Weights of a small mixture-of-experts language model, trained from scratch on English Wikipedia.
Size: 13 layers, 15.7M parameters.
Experts: 288 ReGLU neurons an expert, 1 pick a token, a softmax router.
Training: a variant of SOAP for the experts, 843M tokens, 6431 steps.
Below are experts of layer 8 (counted from 0) of a mixture-of-experts language model. Rows are named router (the router's row for the expert), down (a neuron's output weights, with its number) and show model dimensions 0-31. Each number is 128 + 32 x the weight over its row's rms, rounded and kept within 0 to 255. Numbers have three digits each.
Before each expert's rows: "comes before" lists some tokens at least twice as common just after its tokens as in all text. This comes from a sample of Wikipedia text that the model never trained on. Tokens count by the router's weight.

# expert 4
comes before: "\n", "|", "-", " |", ":", "=="
router:091058107150133121112127118092129177093055100119129124112088129147159099133124136094086165100086
down3:187132091110163142155157113126091142137141074063091126123085137107119175198130175087128171091100
down4:162093113146111039091108162179070155141152065129116128180110110103105164123160066098117105132148
down5:153135142137142129119084098131121149106110153162069174109144051137107086163147207144139161152081
down6:122125042126119126079190167116136120189096093151131129121141119093160087100105116148149071121188
down7:128084066166142107058121142107089073101122168118119085085147150108122108110120121135182156174151
down8:111167142163144125145122125097149155120122132199159102142125147084093125156170163150136177156106
down9:144127072085168066161094125044107199118094073135136113157099148131136120130099104122089087158036
down10:114090105168159175167175219117120139160130152119205049136171078110087149111155083131147091168115
down11:083104116114139148118160145153090113046140164122182177069133088168150150162128063128119085145147
down12:131154109127135175152138112117123118092193130083153121088135100185130061096145122158090077169144
down13:178150106083133147091208102112087088194139126116098150084135187131108007112116228091119167145128
down14:148153199155102105145101169134120126101129077175109092149108127124091147104079130210127074126141
down15:146066126118109159168137170136142148131119122122188067103128116117168118152114174133189105135121
down16:134117176147122132122104112085139093133107049131113122171159137164159080195136151156137135088123
down17:073143167157106134187137180134136171150048081102113164170120163112112065155142111149093173085153
down18:144140138143094124080071085091113113094140091131110061102117087137137189138101125128089101116137
down19:103131124100085128115131125135104104130140131138104185157125130115150138173126153087125110161129
down20:076165156130146106148143130128166083105075119093115177120116155098055090179120129153119119161160

# expert 5
comes before: " ", " the", " The", " S", " P", " M"
router:164080164130110108134108097113080069168146140117130148132147148158141194122155165185140106163123
down3:120124112140086152195142147124157126075162133129140136123147124184107131101074135172148125081093
down4:111150136151151124129098169168140132107186156128128149121145106150093151132119146053093115152133
down5:156130146100128123141104099087100186153115158110118060107166116169087083198044116120121125136097
down6:150075151121134086145100106106081125131106121094126099126116123140105147107129133119124167189187
down7:108117096103097139144091157123154124067102116093115131132139181145103122164115119130121115104170
down8:100095094127118103157132144153146083083159169163134167140117216100114097152150174113152179100132
down9:082133126114129081135146144165105188101100171140126135129089151122099124134125121117139183153147
down10:159115144155145114129212159184148130131122127140129106116125140116123121117177170128147119139172
down11:203160098086120152090113045096081109142127189101147161113181149151150115164156108132126103096150
down12:184179147117118116143120143119097113141107072126147147165138127139144137133114106113139121152110
down13:153166072183168082157118146147122142103131090126151176169139057137092108154139147125114150152132
down14:143147103180143166127105188138079082163086080096180100118100075115068103186079141149104119085131
down15:129099075113116124182193186071160088127110148063083141112136125191150113131110085098081169114077
down16:176139064141124140111166127092137151138104161172103107165121081086185128093154193110108116127086
down17:112146109148097181151122146103189113070115114124165099116098127186149145155077127157132126124068
down18:194163118113159178141096099132162126102136165174121087128097125144164137079118175167131137103107
down19:174143140196183154167169114140101156161126137117147101160114152161152134114113072134120149109041
down20:187076129128112136105145153089131111167149156169127103151188119147111120124180087147148109098124

# expert 0
comes before: " to", " of", " in", " the", ",", "."
router:090184118096131094122133136095181160093110114123108142077119136138103156132090118120119040156153
down3:101200141161129167026128204131114117084153122170141166075111108139155120125112110193108081087112
down4:140133138048186166152122053110186130157092119087139115109121106155137118120155161138090090153091
down5:162159118093053125110180104168131120124175039148090179157115116174141145119084143170128110138117
down6:084099151129129089181111130161120152098117125187178134176070202184098121152161171126145122107156
down7:089150086157106075087153116087148062097087101126137065140150093148164116165130123139151218098097
down8:139143080158102143141139097134122118136081133117116112104133095180094073192153108109255161092097
down9:077112183134130136096101146116142144065138111130097146179117105175151155145090147112128092131125
down10:175145166056146135177135111137134113133177169119155152179112166156109156126111089087103098114136
down11:157080102139162185087191114121131109131119103133162140077163115123186144134125116127100135143080
down12:199137081169179106110074102123188093096136121155094146107135152171149091152141121132145133123188
down13:115108122117064085187145126181137055131161118140127108103154132132119135084135078149106128137130
down14:075138120115128112120064081110090113082132113160144113157107166158086060134211109158192111193180
down15:141098101099171135131171141108126156140191142119112141149132151148160119112127118116107109122096
down16:111159193082134158157080142166146134140147164175134119194174179087094057104102072137177144134089
down17:128037158100167126156129128165110130076150097144105205087133127212135117146142132112116181140127
down18:168171119137137160099156131175119137130079139056078107188132123096122071146120110122057126149130
down19:134132125142175113143117098114168126078168131110129090115102167180091121162098114135163130103122
down20:099089187051125118091083117098120115072130127119132207090093120122155124136129109100131063137168

# expert 3
comes before: "1", "2", "0", " |", "3", "9"
router:151120169153133155118084133182126166181148133161147073168157102149167104119194087166146193096126
down3:133138103125146151119106158132162117154177087091159139121165090148132132115073129123120083084098
down4:135165139070134115126214168139145119127116146165131151095075119146113083147174134079103121111097
down5:155133146066077127124157120160110142144163105108142140072093103091139113149107106105149105145142
down6:093151093151133100119082126101116158089133124118172152073159170089135085155101114149067113095106
down7:107122140141105102084184127108107144118133103083131128106183120170112136154125165109172000126166
down8:130145158120150129125172093156131130133116153146118101080097132151150187184096127119159185148126
down9:144112156114134139115127125112129162127126089134181069112130102146113215110156087129112145106064
down10:101181081151122169134139120142045153082153129126132160114113138124040134154137129110102139117191
down11:120104132207105147140101176182086104095143089153190133141172131084163127079176143102131114166089
down12:071094136111128137167149112093186180111182106127150166165120132104125148129128124092121065113085
down13:121115195115124147132126116095124119128107118096174119135152110133057126092111137133157130112114
down14:127113174120123093063157180159161157106087128121112113092139145054145085088110110152212151086136
down15:140140157087147061113139153113180130179178182117111132056168084141146174108199143140134131127161
down16:150111164139111124141062134174101105098120150102139145123114111177176133110132151184090097132162
down17:160114167115101106134058146113150087109148154150137135092121205172141133074105074154143166117154
down18:118165111130134162127175149074139156124136182135103125192171180127131113073138105114154099112122
down19:087191144117161087115192127121115129033137172068128113077107133073140133121105190140139079141167
down20:116125132115124145107122125141094086095113154144156186151174054095128091151121144125164194088133